From a checkpoint of a small mixture-of-experts model trained on Wikipedia.
Training: a variant of Adam for the experts, 662M tokens.
Below are experts of layer 3 (counted from 0) of a mixture-of-experts language model. Rows are named gate (a neuron's input weights, with its number), up (a neuron's input weights, with its number) and show model dimensions 256-319. Each number is 128 + 24 x the weight over its row's rms, rounded and kept within 0 to 255. Numbers have three digits each.
Before each expert's rows: "mostly gets" lists some tokens that are sent to it at least half of the time; "gets" lists some tokens that make up at least twice as much of what it gets as of all text. This comes from a sample of Wikipedia text that the model never trained on. Tokens count by the router's weight.

# expert 54
mostly gets: ", ", "and ", "which ", "who ", "that ", "but "
gets: ", ", "and ", "that ", "which ", "), ", "who "
gate0:145116183095139090120129155109154143154152109100133106134088155131118092106144142113136130115158142084131084138164147156127119137132087144150136153162144163125099161131147161125100138131081097
up0:165136135124170138131136111177116137142141151162160103097122136084122111131122134112101143104183135129136109111143155158152135131089121148147111146151142141120145141139140173129134114085115124
gate1:156121157142090149123133103151111147123141111142095146136112156105150088091149120137153144143156098096114089144133189155107113143108148115113114122154115150158137171138134193140156153126109123
up1:165147118123089102081079083182117171132124156084091142118106126146136151133106128150108119099130128130081122155160134137129124106091145141115107151133123154100134105120108154147104165100108121
gate2:097073067097140122127150133129152161136155105169151206128125115094160137160161156117131150113089120150145179138141130161135116162132131107108143116082124123158141146104110139119108163102147079
up2:124097117111110091126133115128139156143148141130135149143108123100115166113133141123096139133133116110119143139156099141160162154148107151129144091119151137128159131103129143101118127083137085
gate3:131115094156153148098137137115154142167130147123118137172102103111120099098130126156151130099135149114102128105151134114135148112146153075114120163119128150088052143112120172118120151130155145
up3:155120116113147128082109122093131156201109112139135129156131099113107103124134128152116136107133124122127118107135167104118129151128162082124111111151104139097067132109102181135129112138139122
gate4:158122100109115160135156118146081149154106145110082166104134132114116151135154141087127073199128126113123121169122131117142149145141127147157164129126169159141115141142151092157161143121185104
up4:184120124112139123111115129131111149133116138124095128090116131142127153094148110089108124161165091149125104167168101173185137132142118154122118127101198167149127143151126097124123146110151104
gate5:108104087148102149105150122104140118124166109132122151161096116150171131118185145143126131096153086154123137140150155145106100125150099130129157128107136053109179143145100123142127130123128100
up5:143093136123083131070145134169103173119094119129118126151106109138119174110152139137137105149117106157100126134157146135112143158141119094142115123132138031139184133134141189144098120095091143
gate6:095176109155106143112120123172140126130152108148106106108096113118142136114088100103115084124149096094118140132152135104119138153106128160149121134136109138130151126163159131088101139123137106
up6:136165110148157133120123125166106152150133114152125130119070078111181141100132121130136098102147101098106124123131153125122152165125109167131092106151110161123169133181131152088092174148115125
gate7:141121108125178146155140132154118127104135133107122099106156097090109111140198113123093131173152115096139176091157082130140135138131141179110156116176129139114091140084097101113105126125154153
up7:139106106127151159153139125145138162115135120122118116125151133121129142142151114129089147187183096134155162094151085176129136161165151155133158117163120127138130128113097072153119136142153098
gate8:166162152140145143146110165143122169117164121135136093126148168095134168096096150166119078100125150096134187126181108129132084110127099114150130136098134131150098150179124127151094141127126096
up8:143168116133127126179144169140102174120173113153124145087125113111130128096087143173118100104106100121150154120153140127108079107115090145121162116126145135136125151122116162144094155142123121
gate9:146148128146161133117140123121107165118093128162179128180100136085168110073138101152124126099154139085132152114164128137129114141142138133141149128113096107101107129123147119152108093114126120
up9:131132128136165178126119132098147149097107073121165133172107149092147131113108127175128158096170134131133163134171123156119138132124154126125122109101129113119104122154130116162133118146168173
gate10:164102109149116139123122108125116085099098135109155097157140118141154101064113107117106141111133139076108121146083130125099151125121127114155141149167122149135098131128144103140179106088123143
up10:175090122128116109096122139147127106129098127138137106150094118162163125071111111097099148119126129095111120100086138124105149099080085109153115145131152118145127114144162144169175145083099126

# expert 25
mostly gets: "i ", "os ", "u ", "ah ", "o ", "ia "
gets: "2 ", "0 ", "1 ", "3 ", "4 ", "6 "
gate0:121159094156096110114111123146121136139146111174119167181122154135115136145157137137112127149135121094125182107153072129112133122157151133096156185101087135145132131146095114137123133136122110
up0:136125107164126119119084105143125160150120121141092187171127121148144139130149107149143132160138098140124154108157127124120144132127131110101171180104090105108103128120095098098130149134134136
gate1:128136157131158127162138144147126188076113126126102121129165159116099142134095094134127159164140162124154130156123156128098157112121148169122108129101115071144133113142132135155177152118129124
up1:115133194153126157133149125145138205104088130145076123144139162128100155143102108122098141174155125142140158166109138146119120136114154162125067148139104092131130135118134152129147150133116109
gate2:144129136107131185105123152087168111140112129124118162091120144100125119144107141109138103088119087140131147171081153151136149108114171091160122143112103110128121128131124128098165109104158098
up2:146136114119157169126141132081165109150137137133117168124123161075123115135095143134159118115096090168137121190114166158128159100092129110142151132108120100134138157110121153091172130099146105
gate3:136083139131127141133122102164125133131141106139099131121156140164093140147177070119133159111158118076114134105154111161145147137169171120101114142131134132153151081136105104109116109138147131
up3:117094159105119114141111085145144099156141107096120135107136124136102098114186074133129129161174083108086164142171123179127153151152177109129094129145143139113119125160103127132108129139118118
gate4:144167125161118108116077121140094124156111164140070160080102129152121099131116122131131122137154092144119151102131098131159182115139111166142075121108108131138112139154115129126135136129139135
up4:151184106131105138123089131140109141131099186149097134078117118143156119159129124137118080138108108101129136145154102123138134113123089159169093131099129153116115095129159118092150147104137138
gate5:171129163153119145143084149124113148079118127136144119137113154114132128142101143143130155124145130129148103105169102125114115133108133162152120140110088151141123093140163126110141174133106156
up5:159104163188136096161074111151120166131119080137157142141116153140146131136099136141132148104131147134128135114133111116133110132124126185147118120146084130162109095137161120082179155157129116
gate6:131147137111186145095149093108135087114176133096131117081122122138165122138171131145140099207150105182185186095178110161151116160127153172183139092094130145125137146137160102112148118119133131
up6:155121133100179189135104124117157112132156139117140082081112165162141155132123136161125086197147136160175141107156119132152112135138141162162112107105129134152139130139141093121121146106126110
gate7:104151138119129151111088125128113104121111109094113144127139134072098130084117101146136139138152129128118131099147159145137142141127150148136105093153143110110110163115131101116123136118131099
up7:113147126150137153149114116163108159091098139126115155108138118147065115080066061112109134140128163140128105104111119104130140138139164137125094158196139122137113140157132112122144117121100106
gate8:130134101129155140141183110115137118122125149155165133136119165133129136105136114119119150088134145151098135129130100115163143143141154159129121171139126110159114130102119093119124132131109139
up8:139131157146157142135169116126120125112126104129157128100136132126126136101133125118144137083143148142104120122104129105146159132084139161106120137137131130111114099095132114098116154132108139
gate9:119112112062119092141114119098130100138148116184110123123139127138137145155106080160106131170107139075145110130162086166114084135097142089097139140136187143124116158157138163104113140130118113
up9:132102095116106108168113132072150105148183139136123094139105123129143135131115151153092122172138140109117115136153094154113111117133133096097130131145164152127148128173142167107135156138107120
gate10:127121111123147166111099089142116129097106121158168111133120148126145150123140116142140123138203108134131111167156160139134081139102126151121158111136091127142092181148160090120102134072112118
up10:165136127132153170137122117154099135101112129131130110118138108129122150143125123140117115137200145139143107139151113133111095123081145157123136126143118139142115169133153110146101157116110119

# expert 61
mostly gets: "3", "0", "6", "1", "2", "9"
gets: "1", "2", "3", "0", "4", "6"
gate0:132125105161095124119152097123141133095117140104150141112110112149129121102157065147171119112134075127145078108110149114109134178087118119155131112136125141117108152094103159152093140114088144
up0:112099054128094115117134151083139132102123133109109176131118107131123112123136052140161131111115086173145122127140150121092152156094129110137179109093152119080120156096097120129095159128126129
gate1:162114137120145180119071125140142142150150126127129143113083126105101133136110137114140110132121112129157164122140086135145147125139182122096100111134159103121132126137111132113096126103077163
up1:156102138120165143159084114148140123155151131084141081125096103123112121107140147107126114149134163113122135150139081146124110147160162108144097147153125133114129131139109154108106128134097140
gate2:155118096098135119109154125138133161136125191180159109145145125151162116155114121102096134151116121139168151090134152103126151181137106104121163182075122124140114129110081128132125144118113122
up2:153119080090146144124109129119161175123114170199157101129148127151141133155088122072089102158130168115158146129123134084162147143128120121148171161106121107175125102105136119121127168128074132
gate3:130169177104147150118116130165103148149154119101159137096106147143081139132120120101114152139167135113146108099138103126134135136131105127104118110122147130106124174134125139148104140146119140
up3:142149148098110127108148144110104147130153148133105163122122152139104125147115123107084134151138132078157115109140085120098116120144123119111132075099126127112130178134126110140079131142110132
gate4:138100120119085105117112111131148129140117175163114151096135179106139110093130115127148140139117104130151134115143142156118122125114098210136159176107136107102119128144100130102104101159133115
up4:147077100111068150102119120108112096124122170138141155135156165108107159123121141140149096115109069160144131115145153128105116146112115175105145163118147083112111144129135141104116096142144128
gate5:166100108115134143138111149148101116131128191194173109186109056129109154157101101091117130159129121109084184073122123153138137103131084067159095119158190126115132123159136125146149130087124118
up5:161093129115108154149115157160106108117136175162166136146099146132140139120101133089114130126129150116119175111094111171174112134185107101150084148117156136079180122199114123153140106115114141
gate6:153133116116122124131115170118130163145147173121157115085108117134142144088106120117090104137123145118157158149105113097110122118102124163136103181111154149143140119138172138131108148127091163
up6:160114098119102130132144138132151181160111140121165125087138145139146113119131116168089101142143144082104143161135125149105131127103101158127130152083160125144140101167164183141135156125101145
gate7:143106153136124132135121163163122175125163150102138116136134161161161110130125139131089129150131075095126169138147131152127121100111099149132144159102159152133134136142141153105148092132159117
up7:124119101153128141146099146218099170130142144112117122138103161145160123126105146133080123167117114094115146138137102116135104098141141127133131154110166128139129152151115159104124105147144143
gate8:157187165140090138084129151150113132112150064145162115154164121089144097084124149147158111134173098105121083103130127147156111155094105124149104138101124131142148113116104127176142108117170153
up8:162170137135135155100158147148118140125149059135152114138140140061149106090130130134145108112195108093119105103119166155157121160096123112145120152131124132122124113120122147187110127102166144
gate9:149098125114143170108127142137089139133122152155166148129075130147131142130119065126140143114132173136144137118143104141156127068156190142167131162174163153120133135175143137100120133132094117
up9:142074105118132154117109130147092148107106147134156136147100109129078120135127060128119111126136182158117135148181132135143144108176145131171155176138147148118115145155150141125118133118095116
gate10:149139092124134142105121083131129145137109150183120152122105131128122141105103105099135128152097099144144134172124113101098097079098116102119143145074116133112149115150080128122120108125120139
up10:129126104086139139111099115130135153119148157142102142130106119121127142140099081119115112137121103115158127174114093118118093093128109129132139181116152107149127112172099141132114112118104152

# expert 13
mostly gets: "-", "N ", "ot", "_", "u", "ov "
gets: "-", "N ", "ol", "u", "in", "_"
gate0:140127150173135095167142114137130123110140113118179114179097154130119124132142115166117086117166095172153166139113188116153137162160107134163152131128085090132096140167108123139131103089112130
up0:129128108134145119180152098149104113132150151099149142166102134130091125116128127185101098091166107152166124154143147123145106163147100153145135148144103106125110170115111112150095075089111141
gate1:156084114163112094106129125169119127132165081135160139147095121127085120124119109111137109125124128079156137098138167112121123163127131112158104108138143136116090130134117153106104143120141106
up1:132089108122117102078140136154113151164137125134136157138128085138107130150160111126109137112113082089148137134142187183106116148128168096148124106114146153095118128105116165141130126113137061
gate2:116153205133117068105147085158184148150155135112105125064105123097160100139160105157114155153166104175136134132139131186124145142144134176138157097125124111160139098100117141098119129139158135
up2:106102155123083074132154125163168160139147127119094186119108105086183119173149062136116149139172094137138133107165154167151108165139103117098172101152111117143121163092095113130105111156130125
gate3:129125134122139103147134149159144092117090119137149141152114131131131095178175114125126093101146097125155126066115105145098094157131145178142138108108172113159174162146117114150158090154113101
up3:106120115147174102131109135141124087103111158121123148137123127143117149133166132125132093081134062137159143098159110145142089124142103165145159136152175144151154164157161126155170099088121107
gate4:144157116166172165105128147144144148098111115152138155139126082105158127129139080135141113084151121133089096118113149160103109098099143131154077137102132148146064117131129160164153095127128105
up4:138137121175145151112122120121159121120098105125131127115139088112156114125125128114137152106175118110110097133122149124124106083086158130145102124109125150134058099125104130136133106113160119
gate5:126170094128132145153132145125152112176094143093144119113167105149141090112070089108090131154081126114118116119122107083154129120097100127148157155095124137185127132146117100171173114148115135
up5:112164122162132151173091164143140135140077150123149128120155116165144113124090130096101128127102126086142108142140109079103122108085139104181134144100137161164124118171115120171174111128069131
gate6:102105130142137125107066115120133143103120132129113081127133113115127132149135091157168148111131105119100125173139202113131154161109134184129142137094104151162131133106134120146159142159169108
up6:119106121095136137123089126125128141164130128119117068090122172152107096116143088098145118162146140102099109164129153184121144179121126157136130147146101125174130137087163120121160113155114064
gate7:146168163099139101101153138123174104160117092156161085140117144111166125134134146176142166126112128108122126163167137153157105118139114116138143102106129131122108096107119137191132088139124069
up7:158159134073145112108135124127147139146132123125165122104106115109142113137128111154105155133084134123110117171148122152164102142144113150146145137141155123139118111082087108170114099142112095
gate8:175188133134133112157111147161167108108118138114105128101140131122118163163158130137142167148153114133101165080197110124160109101163109155104114158160101126129135115144158154105120152148123173
up8:159166147110149137154109127167158127128142144109132126126166114113098108129176121159144163157139103124116170107176146109138146127160131129113128122163100151151118128097150145107105112150133143
gate9:104085154122126140143084114139131139109128097149130132094146173162179150125092092113137141124143138085108120139149133126119126097109081090165138140120128119114099050124143122136146118180122077
up9:117101141128138141124086110122131142140143116116142136112143172155170161145121134127156158122153112083121175128158144128105142116105094104157132137109113110108140094139132150134090103137153089
gate10:131105093156153099139096134136134117149127151119133109139111115109189138144179084164163080146117095117161131197136137106182118159133114139116143117127119106139085132102136118066135177127143102
up10:161110100152143092167120136163142115161118144153149109110078106081180157104155087124167117141096112132139152175132122099195121125121112136110150127148130097136127148114127133071142140119114063

# expert 22
mostly gets: "–", "0", "July ", "+", "April ", "18"
gets: "–", "0", "9", "2", "1", "3"
gate0:111165073107122105118110121120126145121132101162123181136121151166195130090098112095114128064113082148150129169152130114105085176128123106157138127150135139129146130142151100155118141092122125
up0:111171088097122137100103146126125164127144129161109158164108151153157119112109102107111138078143097114109133147153133076118119186130136105150129121138157164135137163140128131144098136068112097
gate1:133149139114111106099133149166098114134112128120132114119148141134091134139103098102149077098116067098107173154149126164131132154124144120155103175140143144128136141157124056097110066117141137
up1:108160119110108119131128076134137119170119131130081123126110115136128109154098134131157099108130091125121135126162140132122116163132127162106145146126147162140125166095145124102094127117166117
gate2:139114160098148092103105113128124104121158104146117106143145149124097127142159120160141127145152158099115115157148136148129126095105116128184146083100105171173088129110107121087136092153118114
up2:136114164135166111121105106147127139112125128152115140122137138093123118124169142135135139142126143107144148153167135156166133126091155112150159118115115156210082138111115133128138079136086120
gate3:126153093113134142159102177089131117159133160105108129098142128094167131104165092131135094119110113109120111120134142087156165133120140153107117163172140121150143111117131134096101128104122109
up3:153155060072151123178127174086114119152161156128146092124161128119159120064169104135117134093116152110131134143142173103128170136110164103126109175175143108126139074138175150127099144123083095
gate4:119153119120086121122140154146150132166133125121124130095104152130131123118117133144115130175157126132145107109128121119141142139130107151153067111129156110126135122137118115126140132099143113
up4:120160124111103102147130171193169132127136087136129137097120146099150125141123120141124154135144138123158091122110132099130141140131095124122096137126114136126149136119131132157112116119155137
gate5:102132108153123149138111106151143124104138098124106109112143139096194138127134167171165147100137097131136142183139153153135148109133108142110102111116103122123057131129117159110108159114176133
up5:162119125114145105137125124133123134123139099156118075073136147140140144129122137114114141142110160105121159169160097138113125109110106159117068168117122176145102110145156113099127090147103139
gate6:121104163104093179093160130166121182142131117130111143167138132103098144181150127143133095163151090090146126139155133113157105121119119120119112150124159096108126162111120117122120165111168111
up6:096077167134113137088138130145143176163150126097088131152126121107111135153160138124123107147182070096126133116150157128132138129135099114127127143130132088072109170111112100115126119114164109
gate7:100141097152106112122141098165082153141144179115115113166148133133140120148113119144113162151157142147066111092135137147110120188131137115146160120157136135148135148131119149135148141076152147
up7:083133090138125106122182103138100168177119150124120138186172144082138116095128121105138153182124124134097132088139119119148129198144140147161192146178101135168137162151128163141115153100118146
gate8:206128112089068161146131163164140143114125162129161174117110128172126107137102091132093096137140111130136126114124120159125104125106142156120112161174169107113136131156147135079112091116113119
up8:194163116107092148131116166153131157097118151138166148098119115149112106126098094119116100111129122138141121103156128150120120144142154148122091166187129124121131118158159130113122103121112140
gate9:086137151155114118119107114136129136136107129115143153116133144129115134137136145120131106148155114154125143137201144164159150155162101116114160120142178139117115176145110104072147135137123147
up9:107129152133138118126119165131131160145113143143149149138171154141132147137122119112139128141142122137124193123202168153161102165154117110112155126175169110140132144114120091096101118100168145
gate10:138158114120147137143103202116117168105165141139141115109115160146113137114087137096108106117174138109103107130180105140158133131150068136148147153149172091193128102156160126104125118131133098
up10:128120111140138118140114171141118138141116140126106111125157123123092137148103075165146095137153142086104100166128148138110137164155101152170144101157118133160108174147117129102102116093099108

# expert 60
mostly gets: ",", "29", "16", "each ", "· ", "Y"
gets: "1", "2", ",", "0", "3", "–"
gate0:144154114124099104135112153129135128091108117131127149090108131150155102120134085115124128110120102116138139146137133142113160156130133169107101178113121157114105123174091131101118117145155127
up0:112135126138083094163127120118123109109137105120132141099120133156146117137136123106116078133111105103173165128135149167061143165136138150100105133130145148132128142167103127105128117138159091
gate1:158138121089154167144117108122123116107138127109148140145096147140147135087102144122158154102120171090118099114101112114156121121135132140086154128164138193128138124180135115123135131104106166
up1:135128136118130127163099098143142140133129124098104171130099157116185151113127114159122133088120145102140120114119112129151170107161107124094139111176125162123088139149143122140125147120131117
gate2:145095131162128164147156129119143142109119109104152176082148111094128094120129140123142137171148148152171111088125193147140149140116131115148130140200146116143123148099135102129162139117138141
up2:162102129152127156137142107121126167105113106140115153084157140101135106137121118094110138139155098149161110077143176149143129144068132127144117166189140098141134108109145107164183133140136142
gate3:113110093113082100105150140138126080116120127136129103118115132093127163117085122162090142145132110121106139188118125096158109154154128096148116128107122133123141120157153125133111146118123132
up3:104157121146119097103152137141108087127135164146152104132145111125128134124107127142103139133147103129137131150120126135145145138161107085182108114100157112143128067150145103149125146133140116
gate4:121134122142129170112124145138106188104097101177126125106093157095137125145102125161125100119147115105151111149135173122135138132113103152113124115182148112132126137158118125117091117104114121
up4:151161153084145141113140132097140150118113116127121109143130135102117131129124104135133124115176100096112110131116153153149162148137094144143136141131135151127079145118125089095059156097084143
gate5:099149134099168118142100148146108159138153132106119119063149165120127129107122154134075117132141111156126085112166132127157107107137154160127099173176177137155130134142150160112131108101115137
up5:104142119120128084108123112139104180128154120117161143089162176107161116135129107142086093155134145157128081100124155094148132127113133161111086174152161178162135135159123150150116098100115124
gate6:161144140160098148157111119123131136166116106112121121085141130146156132155133103154139118113127119084158138113137163110127119162154137159100091173108120120135132146134124146125108123151125154
up6:160144105129130155112149117108100136127132106097121105116174100123131113132141104141142083131109159092137083100110166126117154150152149154127108147120102133099131129110067153110100129130120125
gate7:161127103157159131107152152108130148112106111175133116132139109118182137122136154106080124115121108073153112130105101089136159099101088102126105129150134128157173145109154091148082145171091141
up7:143124079192156125069161134129122139123085129151123103140144150157190128149133116085068105136111137097180126119093128086147124131117088088128124123124123168135137139134185071154107130149105106
gate8:124160123158144144129153100147132140088116122110115114121099114111106108147169106117145115142179124099100124095113157129128153127135094151146115103114127110148103152146131118151132122153153108
up8:158122095155171143153172144134137166069115154104111103146112122116111114126138138105138101116164152113104132107115166127112138139135124131149136161152115140146132099142144110140102120141161141
gate9:138134129092157149081127142129074125111092185092101142156119133108107123127097080152109122128110132167149130107107153148164139171131125120174115161101134106127111119134146143159158138063119134
up9:094117120123125145135112129142098138081127166125068136155108102084119126120139120127123118092103106169132099112126144159161132161114115105155098144105144132107132117121134113158154123077121149
gate10:163145163113121081112161127150175121107160118152120097135122147110124132126124067109125113089146133141124127151101146129122118146163113174119126131112141169138155093144119091143143075128099136
up10:133130132104092087064161139134175161118144118147121099119150142105077131081132074106168095132133139164129102108128129117117136142130124141108096149116136155114134099124131137167144117118102132

# expert 57
mostly gets: ": ", "he ", "she ", "He ", "they ", ", "
gets: ", ", ": ", "he ", "| ", "it ", "He "
gate0:116122092160103115130081116168127130151153097071120113115114114105103098092124116144158112099157145114097134105159096123117132141136144135091124148113101117143121120170102071128121150101128168
up0:156132137156119150145084110138111145180159132099119102097117121082137126103068141111173120101171142144127155117170140129103132143130119124138107158157105151116094146130151098108104160115143145
gate1:151155098112097091144101107160103149155114150122122157063093123118149126105104138094112165129102143129108116120146151105154154146085078124138108150111168132147113115100134136109108118136143114
up1:156147100117117094127072116169098138133144105116140153091123157111158137100120121132136145122120158142123117121158167133163158163109080160121126148127103141127101136131117122103103134141152137
gate2:169096068169121089156128109070135151123155087133152119098111081093161105138106109121130145137136104118164169156170153089132100114101128099132162134115119099142087163137144099168123142101170122
up2:149065067172118092135132135094132175114129114136134128117115096101142106138109104092104119133144124128136183186165124121112130117109132083119114159128125109145088130125165123154133150106165120
gate3:112097134157115133118168118120125137100110141126112116146096094122120135086173098142120137136132093140132156152167127155155132135162115103145172127134157107155100120113111109121127133109092079
up3:115081136122102114129171108113102149120114142136121112148116100117111123071143127116126132121125117145094157126157154146139124150118127132156140146122155126160116132099126139133130146094088103
gate4:143138129124116169137152140187147157108120093150107139141138106160134131132109124171109131113110105122126078135131194163110114106100103089118097132096113154120161114161180105144107115102163095
up4:144159141105129210154158166144151161096132103109092135146134110144115125145120097146128112158126128150138074152158165167113128126114092126107133126095090135095133110160172120142115128099136107
gate5:129147168149135089139111123157106151073124172163151094127108091129123109106096097150126084115138148112086145127124145134158112123098146129124143148098151138126130101143128166103100095169131097
up5:144146143132159100149115099117126145083112174157157108095130126145111120112140120112103114142127103132116125137138146164122114165127128169110136119099132134129147115134122135087135109145119141
gate6:121154099099141128150108096103161151124102140169129113114112148122155162071105122141124109163167082096103120133174134171156116153140094157149153129104131116155101118134129136126164150118115150
up6:141144157147158110109131126162123158126120121158103105164122129132114118097137117159131091117126089118115156156122150135125129137103126144131140141103108074122122100125153101119115145142130118
gate7:134132107165141142150148130134116090125084148108128118136066163143164109105130105128130135125105149160106173126109179117131157130138125118148143133118126148134082153131095147139158155121111142
up7:124133118127123155119137114105131104174103170129131116163087148166129146098145147103159126135128149154120155110110166114155163128136130123153113130131136150146105147101126163128156130121112127
gate8:136158147118129114158126142120104101163113168150100125135113136157121169101124139095116149141137084135144132124174142100158153116120118139162146152117164129172085124151132151112161167107128140
up8:118143145083096100132114122092130112138123139166104122141107145145127148099096122101114129135128140135144131141156115122176134125086128160146132149150170117152036129180132135124129132130101098
gate9:146156094147095119102070108134125094122138085109127140147101126080119137144114144134131137105137174081131111114117087118110157118139157153126107135157087114136124148132140164086141125139113156
up9:135127126117094104104063133088094127131132102112096124164122125108118106130088111139118132090170159083121105137140090147101143114131153107157081114153110115104119129171142140079119154143141160
gate10:099111147098146136114121117189123123111177135131159136119091154161115091110116102115160119143117089128127164199174184141135139162119073118164115143192132087122091166118140120124108132088119128
up10:104111144114144120122108114156106106129166132151177141108105147187113104111089147107144147147130090165154143199172183114125156180125080136151099134160140096111103144101158159127115155095095129

# expert 1
mostly gets: ", ", "and ", "), ", "with ", "& ", "including "
gets: ", ", "and ", "with ", "\" ", "or ", "), "
gate0:139153200116165125171111132136173154130144103089107105155165103129082106120141130187103118176148137112117151137179142125117165150160132171136117151130152127111126148139139165126148126114134114
up0:149152202122163154168106101129126161124157133129112079127160132083111136081143106200123119182146148138123145156167143141123153113126104149155146112102142131148125150131148152119161146116126130
gate1:116149172112134142092154088140153091161098086168110127131131161094149136106151082117156150133166146115107122110147146155112157114130148189148099106161128124137137165146112131149122096094145141
up1:112141162102158138082144089158147106142093095139115163137130170089150107123139095144169161121172134122075113117140132154122135133152123165155083110162135110141114160171116139134100112106132149
gate2:167129165131112117076127128118166134150098155139169109118107114160093109125137131114085095111137169096126095196098115113148108124141135108183110110135128120146092145159108123123130135151076135
up2:141096149108094111112109109099181159159093130149156118144098140133124105096123105119078106124159180126105130174124095145120141100150127112174091128110130086131101138154151148136160141143102141
gate3:163170153096133118096141120087098163077105116147143089126122138131116161160122109112101129140164118088096098109146122157095095132113126146188098173111170167175110149101077160118087133116107117
up3:162147146119120115146115139114112143120108112137116113123099084125160106133150099112128104125139136121114122110155129104165145155109097144117092125127150115114118119120099149129056105131109141
gate4:120148090133102107133115089105127085137147119124127116122158107169108146131138097145136095127149116105149118109137157139116110154120175132145133164118152154138082129139097111195141151098096130
up4:154139107119082108130144140099127102149087103119164131106155123147107117135129097155132082139149101130109139127101144144131136182132118107159132180134136147175102107166103096159123120108100131
gate5:128134138096085134158165134139153141157155184130128086099113112118154099130128084156130148137120120141112147129118148155102150130109131192113090149131122112120152155119122147126072140149153100
up5:157130147102083132129156146140140165109152149115136103094150110142105085122094100152159142141127108131111140117112174153107173119100152182103093162146110106105153153122155147121127132129159108
gate6:126118079098112073093136131092122109145124074131090098161133119139156157119095098182150147119146107138100081186159128148141090137066095163127174131138123121104136166123093089172095105146098091
up6:124124116135128068130109148115123119094146066137136125168118123122167173077089113140144166138170123103085113178142146111128135123106108162132144126116137121117114163150106117126116131121102111
gate7:138157126101163102107120126174103140136164084140124094126155101114112137144091105137147169141157157110121109071140088150120100127167108152166096093143117151147134153119144125144104144123132132
up7:147140129090148105143154111152076139135173100139140112144124096120131129127102139143127158148147126105154107097112105165131107146138135155158123116132143140126133149087170102141092126139136107
gate8:179157172167149104122120098154164152136141123106114130103124148162147120118143127092136161179160112150115125164145140106152118119116164131118140100176140140176142124115106137114098120167144105
up8:168158170140112099145108105148164119116175105104135103122075140131127105117125108105143173141162121124107135147143121126168166131088153151106132111133148149144128111133096140077108127142138129
gate9:130103121164155082169138145130118131104115101077143148117120106138156104133165116148135127088148151132137130100141134117103136109098144135135092108122120143129096163084107084126139155121128113
up9:134109111144101119140136146125115121108063107125156143096128101143134128136136137156124129075118155122098141141112128135108122158124104150123105126132130144145122172093146052110142159152156122
gate10:148150147107118085113098126130114119152139132113130151088146145133128153120111129120144101138110122124156105071141166124124106101112093158125092128133122126106109157110128163095071139145157130
up10:126174144101127115104083130154106144174189126090125130110141115139093154131107116126153140126114124133148133083139150126125138121125073164138095126159132132104106178108116158105072132134128136